config = dict(
    router_score='sigmoid',
    routed_scale=1.5,
    steps=3305,
)
Below are experts of layer 8 (counted from 0) of a mixture-of-experts language model. Rows are named router (the router's row for the expert), gate (a neuron's input weights, with its number), up (a neuron's input weights, with its number) and show model dimensions 0-63. Each number is 500 + 25 x the weight over its row's rms, rounded and kept within 0 to 999. Numbers have three digits each.
After each expert's rows: "comes after" lists some tokens at least twice as common just before its tokens as in all text. This comes from a sample of Wikipedia text that the model never trained on. Tokens count by the router's weight.

# expert 33
router:475477556489470493530486487489476523532544459528484488515498491491470493512490492493488476501521488523514490547476487525498471497508509526523493486490523527478495493503517460501507441483476500
gate0:503505487520491480494522491515483462502505439469518522529516482520471440483499507503483518516513483505550513487443494483456498486488504540452482535502510433527443533481520497489523472449481526
up0:510518544555469488471501479515459494479502487495468518503479470508510546529499539484539470525499531488483539542489508475500498539491494532472553513514512515522508532521507510505545489530462519
gate1:481490534519501467487471451453545467477519516491523463462481457526492540470502481497484503501532484469488511510500467506465452536476461486491459506480531526491550497528530514508503477482535528
up1:495460507534491496519500439531485504496506483496530525534487473498486535452506480501512483542513486537493517454506487483512457479517521508528483520508458512511534506525477479501508494490511511
gate2:497478487508502521499513506474549433470506492489454510473508540444520554558497469491486519466503525497519499462468560488542431512479469468490529500522474493472509528495434548497509478476475464
up2:477510495488478455500502514532504481467448496482520489484514475506538528503519500511522466461548480515552562507541524528498463479486503527509472475535521509538539509540505499498503539533550521
gate3:503456516521497457544490506492463487508519527485506500499540531470503562516513478516443522503506523513488516526489492514520490488496489502443496512490511520494509543455479512518497489460526494
up3:492524451526502486521520528465469507521500499540538537479527504493518546537533461516523525503505493499486557480518477518449529491505499455503504510528507515479537527495478500474458505527478503
gate4:551496602487521487472510491512522540525485494502533512491484515475530519480521504490446495514507513532482517501481439490513508501487521448495467498507506516528490514488470504541471564479446519
up4:521526460464479481495525519514511492534452488511560579483516512502503556488532496511502536511497512493467516507471483484521498526546472493499487533491466536509512506518487494479510506531511538
gate5:469499458499526516519539510478495520478532504535478518505445554534506523491517510528477539493511490485473505521462518476525483487485470496466500484525501513537478500489529495465502498485517508
up5:503468548527518493500524519540506508522505536527525470494519554491500484449490483492524511484491465495481523485495502488471535518467506517486502462487486488523471505515556505466526494515509519
gate6:501486514545474499534487489460481501517508465512445481521464520503478473507512486503471525508523485484483506478471477526475481514508506527471482544543498531519512495441518476518512464475469508
up6:467515510473540488501484476515504506504528496512439510519526473484473524469496509472510495500472523505455538495498522473459534458511465496516495496532526551502468480485443544445526496488495452
gate7:481533522522472514500512430484533530528542560564514498446500549544514508488487487543511515502499491492517475512509476507481458482476512489492484549507506542490502462497519532479483504469530489
up7:471471492508510505487518505511468429513482504512509502523479516523517491474499506496519488523532505526460522474481489502497519479501533511481517558515536492490542506500509454516580431532515492
gate8:485462490453537483556496548485481446501480483525499498479511496521505499461470518472469489497507501510517468548507478506507528479472544466525528509472498537468463448485500495506485525508474476
up8:461501500478500570531507493528441495532478525493551491511448491479528520484465495529500456550512476533494502480458493502527449481428531498517472478492522506465514505501475489514507486487497485
gate9:518502521476496495498543480509531485537518526555481507533503494484485494469531480528503499487499510467511458492497435510532491507504481553511482532539466496491514499487521492518492430481478500
up9:534573476493503523536498478485486526471536485539496467507537519493476488479495502534494514463511499495467533496473514484522485495493530497459512519540509493484490500514501458503495492508464450
gate10:503500498496461469507496500548486521491465475500484527482509502525553533492505526496461485456489539475515508513500481495473491559498496448520506484563478495550508469461520539552520507511482528
up10:529490525481533457513533532491485477511515485532484472488485463480497504505504494442452487469496436513506477486502457467520511506529497532477492496511502524495454550512492492498502525491490465
gate11:524468496510489497476467478471518470509503473516526522477512514498541546494503532481508481479451467512518499501547494519468526486530506565490461480512501501423450500462504507476490526464443484
up11:514512495499502484508460497480476501515472476531565456490511483484476463529494508502473508529455480491430483522527499509522479425471507567489539504481490451524491499490464490542479482487484501
gate12:519490461422549494551509497525479533530494519531509486494517459529512561482518465501505510450491482521531475450496512477477465478486471486468519527538493493502493523520513461552460475484487535
up12:518510482484498541454461515490516491506476470460498454523505513531496508540494494532493536498511529477488521509521484478486516472490479474507503546435535509541436483524501518511454513471478501
gate13:510524480539494452505476509497478517513479459502504495490484571538476512505482525526528513514507508512507496463505449507482516499529465500525517467447506515460478496520537522547504540524533514
up13:495503488478498516499526539523535494489525503486502480517517509476467507496487505524489492501470512521497553543518452526500497504479491509519537487507504510469508471450511489539522521479502514
gate14:495481507526496521536517504491494482516500501481498483517533473508499479489475535439495536499494472510545512498490498477500489534506435514488518503521446503475504497473490510492452479523529471
up14:474484529502516494530497468507481469474471473512499473471493494510499498510546559519526518517507542480518506458514529499507492478466522498538505512514488538528505525491512509481504491473418520
gate15:477500498452448509452525488505482510551457464464495533492512467463496525494564513502498483519482494540458515475460510480523470523487483461461482486517510463511527532534532503450520454519450480
up15:448507534525493505531476513512486524457477491501507457531458456516488499553484495512483527522486467503532492494513498536478538494552460467498499507487482513522485498497485529492500512497486513
comes after: ", ", "| ", " | ", "\n", " in ", " ("

# expert 30
router:522482483554513493523484504480536503514565487527513517500470481494502506511454506476523502514537483507527463531520512514482492467483483479486493520523502504479469494529510454480540478492451510
gate0:495521530538533486486501451527511513474511481462481486508475512514533500446528512485490497471503513524493492477520533516483479514479486506501534499504486485487510526493509489486514459531433482
up0:518431456517521485531468533463474457469470491512511510439506501533515492493519493474479477547487532489482507522540475506485436561498506460504495529508543501512542502484514499494503492504520489
gate1:518502504481503563535480534493519486472551452482520468536468488449524462492546540498507523499509525502510506519529530493498460486449475493511522518515501506489545507501478499517499534488512530
up1:473522496507549561485509504467524497474518485478526465485517501472481472455497466397466551490520511462506532540499511461456541531543474478491511549548500529509504506554529502531532473510512496
gate2:510462463503513510497514461498530468507447495491517492487442506467498482495489527513480521530523524484489513521512493460533502468503475443524528504501514530539509495510489524456504483499533510
up2:536546528482497455503473493543531475481566473500482518514509494511456454469547505499510501496476492468513503485486458525531491447526496487479544494503522518511524490501457496461493513469496528
gate3:489534481461515473516516544504511531458497494492479485468499510522502449501505501518503495514513444548527509468517508529446546503536511461494459491497532484461476493499463457509520496498489481
up3:528488492471494486540475517495539512505485505525493462451508478513538476476506484526485509502507501507472502493474462481509489470512522480521467494502487482500526522489486537467506475494460488
gate4:532469492487537488469515505518532525494509527492482470495492504508510520541532531504482450509499517538484498512540535433454494449506445498525511474487480474499462510510482533515474512464501505
up4:527518501469495452526477494538480485499489494488548474511490488514497478502523462503493500508527502449477481520491506490535456491506520515538493495534502445506458466476435493522463487522489534
gate5:456483473503514482508503535493514501507502466527490524517505487542511533488496499535534470514502517489483497513469494530504488504569491477475500490507504513480526487519483497479521486520498507
up5:503520449509530492539534498489548465547497536495509520476514512515468532519521517494543494474489511483513500464544536518488508514496513488513523501529516518527518497459522516544446439511487525
gate6:519476547500514536458496485459483485497544491501505505509474505477490518495523504451533481477482498515503462517496486502464475486514461507469509542459547523508483516496489558479486501502482543
up6:500497489465532447524514531488491536473486498476512584495504526469488521521483463478462512531513555510495501508490489502492505422515446510467483496483497494533534490501526519482452506480517512
gate7:501542497467514494519499529479535462474544519473500538505514452526478554531519445515501487447480495500510516496496472496494483449450528513542468508522494505458550500502485517475479465492446479
up7:463521457472496503522475498515473518463529493482485504474465555461483524538520482491496464498516504510500495506477522508486502500497494534502483493554485483475528505486481487482523491480473492
gate8:510490470492481540484519474471497493474536541471502527491547504498487491502505464482477496525512481485476473487496476507479462487466498511508512519512498501488508498508491528459455469474465466
up8:547507509521488483517474482504525482494523534550499476540496484522467508516479503546501488475446527494462539524511501484525474517507466521506512463461517500500478488479491491504479501512461477
gate9:508493478486512496508507491486481513511499538523492530488491456505536473505494525466525517506492470502491452461477526469521492515468518526545493465479569504505503522502504488504483538473496520
up9:529523513506519542515468466538508539543472490527521518463524501512480510522474512471463468513484499558473496537491551525506526476487489480503525516485492574487509496522492487496545451488483498
gate10:460516483517494517473521501451500501493498469496525479479517481472468524507504484568509512504513523492487498483517482517484453501463508496508464454502483490499482540506532504496506525514509485
up10:484501485495459521462497526518512475493481492496511461495488472531512509531472523503499512531513481508512510490519516487509478455537487508515495519497536506507550539497464489475511491481472453
gate11:515524512548505488555503456475454516521459502489480471497501503484482512487439539479518466527494491500499494472486491443525429472501474471474500489483508486491526450505492489475517531530517481
up11:542486479491526479455490503487496486461496521532516538490461471529500497497472521514505469491505530489456550496466474496490483502541529531435531518510491490511493464535490468542495515474530500
gate12:521504487464520497509511476509485527470557509465493518505456467521520499507495478505499501515487477510512485484514514475488479514526513496536480558461479505523495480483529489513542510505498513
up12:516461491543495517539543437502527489517481450486514573498528471532469526524476486541467484504495496518500474508485509497516538485444524501476547535454481513462501539513498503503520520502487505
gate13:488471507517535470526486550473508507521471444557503535524495508452503495523510490512515457521511495479520516474549515500503488505479505562521531491485483517552487500510520476548522484469514506
up13:561531516506514496491451480558519507465501511490489497506475501518471511489503462449451493481506439453523503509506492444501508545501485494486481456490538468475525542512504464513540463509519497
gate14:490491491525465535528530499507502499554522470467510527506511482468511496527494491484492515469495521524475426493534513574539458461493551502514509538492511529480537494470490513546494526497546479
up14:491512503508506466479488467517511535511485500451503492519497542518503469476489502478479454523494518532529454463471538464508508496493489502546451487581499530511544522517471514492504505534530499
gate15:506461503509499502461473481513480518490508464495559475470503464460525484501515468517488472500475529542530549502553505459514508512486522501529496472538547484490505509487535549511475474490495500
up15:567422501464498500511497502481505474492501481532503442444501476494540488553521473494544485491465537498479545496462492495520519522505481542543442491518493522574496475479461521468483511522500540
comes after: "\n\n", ".", " =", "==", "===", " =="

# expert 18
router:497493546532494474483508515482481514532563494506486470513503527451467471528496484495466452500505498488493457505455511500453518484494506497521492469528493526511502513510516451500527482489516484
gate0:517498498492525467462517490501524537488487524455501470437536522548462525474452508465544482482518471512501449522495508494534456544503523519527477523487484501509519460505484508475525483512472508
up0:530496538506533456530481456478477531521511474527514507499517471521494497529537504487481490482542451521513517502506513482512476531503531484476496457498513500475478489489504495487473488541504498
gate1:488504493534507504511480518497439524502460471509527465487468523491470530493500481514483473507480492549497513504480500490476463508533510552519532518470510539505459500378496475486550471512515496
up1:447501495523452535480530472475452554565480504435513462511516508513486484519499475488454454502456520502504508510584531528479530469505490492493498479515513538497483498505530491534513480471460493
gate2:515525528492484472492518452529512497455489455491495568475489460514529457525517453531487485474519503480473527475533544483509491528438500525465495484468521542537489484470488513490506514491495480
up2:501512499582474520470523490486516528503464495470494558517525531510522516515488496542501496482504510483503502490543548483472470527506521507504454488499465499501493505457460479499487480540536533
gate3:531549507533455446464466475496507531518522524480536483504485448550484508486509479509521507481487474505517494502518495523509504532490505485460525529515498494472504533472485533507484490530513512
up3:531511505516507527535473499497493467489492542473491522466524498501494476541540467516490490525446507479484430510496499490494503462458478456488473513472462515534504475522528537499521491501560521
gate4:508464515509530488526518515459466524493462513520470506533456508476505493489509543495501527534469487468520498489527540521496498497486484490497525525532501481523527503502504501485481409498512498
up4:521519506503521505496449506484517488529527464505489494493524503484544489495508449493461477475488479499515541499500487542530467502500537478524545568444522489498482487505513464525502499507444494
gate5:559466486508477515507479498451483515500500515487540503507499515511530468512510497491500524463524474493491520551439490523485479507487545494513497489480518474440514529514489509493499481523502521
up5:437561507501489523527513521474474515424524495526531519516518518496460485505492495501487483500476525562466481506504461501496507515509506475494514496511488497453510510517529485492502469528496515
gate6:474487445467516519496478514522461543528482505526530482530532535494526474493515494525531480507506496455510503415529485496500480528494521509484490535507504508510481536550541517489481495467500512
up6:542463492493527508519497503513511502487496522497505534483529487503476545504490559500515492492492488505498437502470488465542458514509533527491511499532524520503533502494470512541525480492519482
gate7:495479533517504432466461513485482461517490537524488483449506476521487534510496475464468500494497527505476520539477505502464482482469513515483505471494504518493511505503510518469517504503521516
up7:511508493451465501483520433502480518512461493535501496490539491534483502423513500497527516522486531511514476520510506493509498483548489485504488531541494540536495528462525527483503528508495517
gate8:496471530469504518517501510493509452476497476481457518504543491513501516512520475485497472517472481496497520488481479504556481480492523500482539509505458506498514524521488529476494529524484527
up8:493473492497555515509556484499436490496497496472508465502455446514499508524529506542535523527495509487489464509507476529514520509494449504480493549482510520439561517505502486475483493509488505
gate9:542443498520496523505517466452458494503527508514472500485511476468478482458508536463525448478498538494476506524486457472484490520516508527504502471504462467519478526503456515501518488489484500
up9:501460448470489505531555495496481506537473544481503524508476491550486477489475471506493543519498498480483528516541479487512526495502452484518545487521518463513514510466532495505502480548485475
gate10:521484504521491457525498482525484499486512543505456472436549516482503525469514503532492464452479519496508505499508506562516530499508525488536501473520494524511500478484508488485504501484499497
up10:537460492507541470448502465519494489522489527530469479541509501507471494514465538492491479486512471489452530503490507492442502497448506497515495519496523483498497521536512498519492522526506501
gate11:476490510522559482496535546510536521523511493487480519539519575504469541504511500532519504501513513505498535521535495467543496504498513518507504527511490457506456481481559509498467513480494536
up11:487512451464517458505497520505521512518470494498515511506477511520476514531554485516521498489483539501491490500477511490536518505495518474487519489465473457515530477512446496505501510452517464
gate12:522516486464530546492453490455457544510505504510477439488491515514519514528526462486524515514503459482541518449509492509516492506462468519542476481468517504503549524511482470518464510480504472
up12:479483502511467494472527503510459498517510469502501494496471479504457503468516491521502531450541468457486456527534507507523490492503500523496463538541541483538504493533524539491494465496512523
gate13:523508518476489453473461471504489478508490462515493491511504491455501517469527481534520547454497441496470493484487525488482561520513513526505458487555490462460466525507513541484522469474497531
up13:492476490490522508522490477513469484476511497508484489523497501485517457496571554489542516495509494505479521514490495538485499562507457516475488485542490501485530513510518510536492543498540482
gate14:513505518455512531465508501531505462490520486491510496502506531469511525550470461473508500487453494530484483456477501512473505526481555529505512484459518482483514532490492570525499489517476532
up14:510528468459512503477552500474478519512523509480484484491557493495540464546500525537520495473453540500498520512457513467499516496480501472476482477493476504495546530471515517505536534461499513
gate15:431464494517499509502520495495511521467491508479508476485477491531507474473477536490427503506463515466506486514485510462513470487510507462519497527503458483518504510461486545522540451464527485
up15:457486525494481511539531534497497474510474487506488554523484472478488496484501511511519490534505529453503487554500483471510523525496548467487499494525482509500507460516513580477502542448489479
comes after: ".", "°", "′", "0", "5", "000"

# expert 8
router:504481525524469508473505449513480518500562471528500511496501515480502501487489479501497468507505485481472465507465492521475498488467466502520526513543530539539521539534526503490529482481454467
gate0:531527518517510485450494441518481495490477454557540480503541500549520495502487512540509513516527467515549500470508496461446492470487502489486497473504468521508483485486448483508513550511512517
up0:543513530540473515502497541490501491504505529508518541477520462471493478443493540500479506512514534476506493504517499503534505477476499421515474498452501479518492495496493523527544530457502514
gate1:469471492489494510489509526483490545514495486501533488533502515507514523477515485441456511540514477453494557467497501520506481463454517555504490497491476547470513527529475564505510541499512505
up1:505508525517516479491512487497498505517479518534494488441534511501489549528495499498492508556519499516523523500497538521477515494498492511548540504526467474444455529538495526467525480462541490
gate2:460511524505524489519502485506471470509537486503470480496576546505526502497505502459473499528516506503524481517572537493506461515499484490466487510502457492512488521456491479493501460463481483
up2:540491475514508494505483508477520454517538529480427499504530505487516478475498576492481508430471495508495511519508507514484517519501527496489512523497497528510476512490487491486497466507516512
gate3:453532511466481490516522455480580456487483451519518486462484486488487515513452509455534511496510510493469509506497543483493487462512528530486463507479486473468467466517495536504486476462535507
up3:481517508532499514544517527489519454484465488516546517470497495490528506478504520550496504498487524472471481509489482560468508505488479529544487460504485465473475507488482484456491523505464442
gate4:486502529508461496552505500500501528487476495475523480489512501499530489483537497538490486512448482509486475475546495504509517492483477518499527486547514491523469495498499528524492492527481449
up4:513499522490463514472555485492542474483461493514503508483503490505497490476480481478510514464499529520448541462520478489482474510509499505556519489506493510481496495521477477476502494523474449
gate5:523501450484491485542489549496498513527482470496488522494508485530523447483461485497485495545454496480565472486547474476496471547512493500490470513497479509491542483461482531493480504487479511
up5:477501501575449510503536551482512475480474452495505478502495466492514492517557505509509471503529493516504534501493508512488497497459498506524520473525533480500469503505493528508530484440472497
gate6:517548525472513522496517479467453487486513495484529488478462504520546551540464467507504516503493488476506492498518505514530541447504466474528478576500528478532461532499549493477471498507461504
up6:483474534529514461466485523491464486481512520487490505519476461505512487489553456543527508481497501508453539524507488449498464472465465522490513517474475516540497489489547537511507477527485537
gate7:466523482490475472538490496532532544515508475472452503477496486479489486491496455545443488497503484525513463494506456506524495527489492520564496509496535480462484540490451436500473489486510471
up7:505500507524498480543468484493453482498490478514485480504435476491494474460480542489511511483489511510480499460536507538525564475495532484489481403484498527506525486526506499502486490468499489
gate8:519480543523479501478492484526518509483538502464565466492511509467471507457513503508480448468511535493460498500494527472533475508483517498520513511522522504493473491504519513505462503468467466
up8:488533489484510515519504488497523516481509450496478496512428506515499486520509511517508510510478538493517490520523526490505500471509537550493455479475473471554533498515444498508514515524527488
gate9:458507490502480499477508539514519512494546508521501453485483506533461487531464526503535484493499515511457508498484481488480509485477461551529499514463479500473463506518560532532526457493495548
up9:435467489499489442502507505521482514481541545450502511504485503515497484510509456499490506538497526521543471475525507486481515461497535512514518513519480478519504525484498542507492540552515547
gate10:485504524518499488482490510520477506498469525464509489512493484471501477461494514552504444496519486499493478463476530537449489490477510500461460515517527520522521529531511527482515505518488456
up10:484536457483474519511549470506508425469495522523476450493482494487502523513486454493514549500492513513509505504507484496481478477497449459500515507462545516466523493516494486530451471509501492
gate11:509518518514463493461473517489502507524471443524505493518497504523464525509468487494496485515504517512491511504521455473551501478579505499516526494524502499481542489509543503514533505531462524
up11:463485489508480486475518546492472518521522518502507515534515509539488554536509506532476543492491492523531482492462523453507497496504459475503493501468496483498508503528523530464481467495531469
gate12:519536486490509522462511459501511526497469484507502505492484474530507513472522504527480458501559519518530508470456497489481466507518539509497490526529494502509520495526502494540548510485471501
up12:526484496471484516519477494509477542491524549484505524487531514490478513494500493520501480492490521531493473457488520493497483509454489476543454505501468520472465497504521515473514453469470531
gate13:548451511472545509442534539512486530520523473520557512517487496478474536496506474490506522473504509500508489493481479533473541507484485458470527469464472487504532523464508476506473441497489503
up13:520549500451474464472459553452506483459505466499468493500481513484476493469486491469468472458519486451477530464543480492548465512506469525495481500526502458514463505522478523508512517489496481
gate14:500538497521511485520465462437511480470482529508489513514517521519468508525500496462477504526481458504472477489486528520460483523529497477540488476521554523482507529517498514480534478456502500
up14:522524545476506517480467521521484503486542514499498496478504556521511555488458472471482483467482510516553488471507478525519555483491489511495531488437500504553500497505515540530512511479467455
gate15:530469494478451498482509575530505461542481481516500491474503491519530532446508481450495544516554465496502511520496549480517494538532486490508505507507491555537537455490466444477524510490544494
up15:535521500500515512489517539548489546503509501504568489476516546503481482481493467512502531482509500500521549478521521501522485528507476471494498496482517471534474526514449471452471498517520514
comes after: " | ", " ", "–", ".", "; ", "| "

# expert 20
router:482423506485495508460508512470491511493570457512473502492464527482477491503461507497482480503511481529521460552495491501448474476529494513521477498519509527449485523501542455524517454494483497
gate0:514489537516476435473524531528458468495519471510494528497495537486491554524465458524531494478515510523522506493498511525494502475515503463519488482489534539493506509522525510524494520504508527
up0:538541517507489479466517525465479484510520514489530490502501490510519507496472505531492480492536471508563452482511549524483519492483521477478500436489493543471520495473507515485490505487498557
gate1:497418501529500548533498482478526528528507494505510485501515525489494492539484520528522527501504482517510493498460493497474493533519494473439538480508516552491519491489486498452491461541515467
up1:492510463480482500521500527533500512508499509468490506484499501512474474477505532509556532504507489514508498525507483506540505516477494508445508453506510538490516480494492496510468521494525522
gate2:507528504535465505500478515487520496540502510484514527491507497500483504445497476518508482464487534502505519491568513523522495458463507474543471505471530529489486498491468490488545492479500528
up2:523518512485466511504497473523474488504485499461487491501502512549483477487469494498490519514461456519495511545542538517490522467527545520484523469461520490501528547541448478483517499498441495
gate3:491496506534538489463477495506478531455510492487468539513501482480533534469507497442507508489537498531500463548468468442490515498509501532521495484505470514489519486506527468521455436481490514
up3:503496455512516528562525513551507474515489509528538499501525514544517479486505455523511524500485511454486446461499524472584482494486443478435466462512479481490492507545526508522529487502534514
gate4:472491477543497508485493504485504482481503497495531494448530476514515466510466513485477508495461482536449499467526493477507520521494529528481497502513487486496518550519513497511473537443502520
up4:504520484523518501531526508456486513543471510470504510485484535457456523515525504494503490519516456546549509493495497501506403486460433490528457498451487469478465500462495518521498476510474477
gate5:473504519496532534481499480476468508458485483509482505508470538467482478498503515507502534533514538538448510501535504511533508518497469498528513563498514525467536521525509509499494546456493476
up5:508522512512482472476497489500512544487462490546487507549519553488546502490491520528467483516522500556492544509507494504479510516457499523513494500522480526501501524463505503503498542519521460
gate6:496513493501525487523471480504518525511528481501518479549445480432495461536520503454491527483485494454501506476500465510508521473505497530513514503496497498513503565505463495524525507564521474
up6:532497500526519478485508526498515493513558523470473511481530495483526512513558479508546505506519530477487575523522481456518537471477509501479508518506519502507440530507513482525551508494523501
gate7:484441504476501541501505527542497521514525527484506480485488527467509524547509517488445490515484452477528518510483555461520466462502508540529490509493520510483494503529527459477535497525568546
up7:483513467506518481473493546502496486536511491501492519496476508482484502505507526472491494535465508541486527480425497474492513482529511492476498527561475505506504518540498518494475531486514484
gate8:524486486430555485510490470513495499490500495494504508498496503524492491468480482483444456543474480495510486525492487483493487464481547510488507465483485519516504493553514528473519487513526513
up8:505481527564499508488531470498469500506514493514543489483500440518542528467484463498519475484476477482486516538485483498512480454534488507510508458485489530521546513506534508453509511494501509
gate9:555486495535498490502486453459454485511532511498528513494483463492494519485554485499470493471501488552493527524471483492507515489466462542430513549507478510501516507517476469475479465487464524
up9:521498486433504495510541501521493517516490445514534511523487446516523493486540528487480493506466496484472450533484523502484497515541470462510461514468527494542538511543527495509512529524493496
gate10:476492487530495552450548482469557507515499496455505513486508498486520492543481530495538516477512513518482495501457483516535542462477510537531511566531449472487504483499480472512512532538531503
up10:515506515487499494505482548472510461474496498484475460545471487499530494465538498489519539469484529552479502482549446513517518487488480537454464480442542507483483549469507522520473509528532484
gate11:519457477480471500493540490495520520471478477509488525476475487505531510481475462489495563525471544508507513483455494508502513538523473524498523490484479492498509518522496509466470450488447522
up11:480466475507474507499504498430489508524489509523507493471484528493523516491463511536504494431478505494483511451508483481486507481528514486528529487472496510458541512568510528520551444442486515
gate12:498488552456486471525506494505457520497481516486482524559528503498453508513517512452497462478508509481489517480527498519514492522543530568444465551525513484499490535472533506484490475517511482
up12:547494496495492528488500466518490465524513491520492510485473538489479499532532466515477432553521463510492499463514438547516543519475452502529516490483533448492541463541514515509475473477517508
gate13:482482506512489518516501488539522501521553480513504537490543488500449477484507526494470483480518466487493515566535472511487488538494446472514517525485466499514476505490521498510488481517458496
up13:518486517508523509541440458429499446466567480455541495512491500493465477490483529516469483497524502479474536520479523441522485497507530503532517513514493507477474516460549521519460494482528497
gate14:489470513491504481466508504506517503495501484556494502523490501507481457478459502486502498462509532515487495506512486518508502476512498565491509498539460536450533489487481470518489503499510505
up14:487524471491456517511509481468524511517463511491516464489535504466477481482507507508459508470518489503508524510514510538463509491493475484523546510458497544543514529486530501451518558481508524
gate15:520494524474509516497523479502496501490512494485464485491493510496459468496512506508493491511444533493498492493508467527462462520474470518518500503506520494551491527471514474485513510497446530
up15:491474509489484498500493549534451528547487455477490479469522504478505436455544489496520512577526511492444510526502506497490574482535547475497518508536441496512510437488462521519504498518497481
comes after: "0", "3", "1", "6", "2", "4"

# expert 9
router:502473533482512467487486506477492507498576500517464502466442500477514507491478513514522451516519462535528460501471562531473480509503477491486488523545510490475502514543505475487509500506512512
gate0:508479457475518452488503482534491489497511477540486492559538482474486450500465490500491489485519503471498524509538546485502529486498486478524505486504477479508502506511507516531467505551521497
up0:476458498521500508480498486482505512498527494513465521536482510470449488512517487488518507489503529501543564510488511499517511472499479452495500496526570520503460486515487472506523517492528534
gate1:514495544512493519496536477505536500518518490517481507540485536474471481565480444506478493483512521512493519475505529499505503465511459473503507452483521516492487533476475499490493542495476525
up1:505503510521546508459479506502487507539509525482499486541490521531516555545455507494483505522533502505539536521465492515466479470465565513501483508477487538505521520529490525528455504503483485
gate2:471484548545480504522498483506476499477494509486502510479470572528467492513490532505497510491512539546505532478491483541496494478487530499527464497477469500486520546497475488468532521493492492
up2:535492473542572500436522510512477510518525524535507514474491485495536538475494484474497483453452470502477502504515521513509518488494490499479462511483494459556472528528488484490543510478443476
gate3:521499513493498483499495507487472529453528518476521484503509476524533470530494518497502450514536485547518457470511567511495456544557482467510516492512482485520500502479491476554500464500529527
up3:466484502483498503482510493459504432486464509497460526474478509505523471509477520475514498491552515502532510507509526479522463516523490507509481525528512491490530503508484508493512466499471492
gate4:513475472498498493547499531507490478490519466525478531522470515532458488488514525535507487474466490506524484474474478515478503537459502492461517528528473508462488502493518479471528522512530472
up4:518448483530506502470505464507492515518508482521577511462522466495468495509529491462506510526496522494544504505495483486500532484499518514438538504498541478480492480522540492519459532524526478
gate5:533482511477520513511516516521485514479494461467503542493493521505512524486522509484527513540525508509524517497483478490456507533524472481488476488497508524453484494559517549486464451496512436
up5:494477479517519467562502505500483495504496470524487518478527514515522530497494511503531518498530464488489498510487495561467483519467495480466508493554484525503501496544466509518483536497471490
gate6:478548471541519516480494494504501493497508474503455493461494534475486540530465520452516501471469456505480554494494491536487534521523535485465533508504483502498450468516501505493442445486503481
up6:513490513491471485501501493480472487486510502519519534496481516487508476537535472517510502511473492494507528558524533519506489533474524481502483484506491522502505514535511542511513510500468510
gate7:471461527501485514486506504465530507509497508471523488542531523523482499529501538495511512481507494496468497508502527481463505469507525503452501502490475481465490474530499529524475492561504473
up7:515486494492482491514473512482448437506499494510498523494514494512503473496501508466472529505478549500487485478480503528503503510509474529533487516548447527468500517497527516492501492505476554
gate8:479476477518525481528454512516512485470510480507509522506528516496487501469491473480529458461461549529496501461495513480482495494482494528485517497508512513440487475528476504504558479443508491
up8:502558483546503488508474472474503469511470477513495516513498474487475506522442501477500512505505475465520479499540522502509534474485557473498517491497486546506537479475495503500517502520513492
gate9:489532528455480527515509544492495491450455485518514556532475485532490554517500545474498518473529478548522470499483482523519496535539460490521499486500528509522500488503491454501533524546466524
up9:522486480534550526518487503473500476474524525515501521516454494553498548507546486472487506532525511520495457564515483509470452473509450508518500503469499517560519496473495479551523498509466463
gate10:510519487511527509480474474504511462504549472515500544503524511496481508472456546501515508513463508478463512514476495525470521547487518501497513512514503499554488503517482478464501471471501520
up10:511481490490525471519504490478478466467510551517539487496490512463518476524508496484466549509475511459472552485502479481515484559475487522508558537489501545478479534499495494531497504492545511
gate11:495481500498466516462441505492493491488534494487494488480450501516513536492488498444491520498544508477504477482518518483500550522493505566558492490477471504477538506522502441463492465485473526
up11:514518535529526502504522490495496560446527505537517479503502480534510468501511482499481491520467459495539554506518454511493488527488478457476498506511512492465472473476493519510540464468482481
gate12:513460478507488494457498540488507462535534513555522519470489477484500492503492518490508508528477470524465475521523524521458478556533503467539495510494510487493507491501455455468540472534515480
up12:492499453507501491472495486459496506519455518494489468478529527488514506503536496456489497516497536510510499479468517501464459502477475460493500541493479458526509476522520512455494472526494501
gate13:467500506470497473477547524504509481544468474540537515505492515484535496464486494501521489471519492487477502489492498518502506495494467498549482474474486495501480467500483493513498530493487524
up13:499469498531547504498510468496517458528471540491475453489499454549521518524540520477489482490528530490456513497491506474512490491483494511449504487509442478463472482521533501501482514529491507
gate14:479463477512509481492518485488521508500563516496501494484485515514544502499534479502498489502524467576496494490485515491493473495470522459454539519515534524501463462500485479491504487513520527
up14:470495518492481461490508525528511442478530471519508438475487500496517538498510527475501542514508495467518518514457485476490523500485462473507500478491522458500525516477514517470516506488470497
gate15:446515509538455559496532507499471527456505507491529515528520488523486465523451519525514525494524522505508469489513458474445517512472546515526520489457500461517514466521483488553524491485528525
up15:539486528552522511470476537493471521505485489457491511549532508539495454492516524477481494485497519500490506479449455504495468499504490478491486457457466463521509479509535499505494491518460471
comes after: " |", ")", "\n", " |  |", " |  |  |", ") |"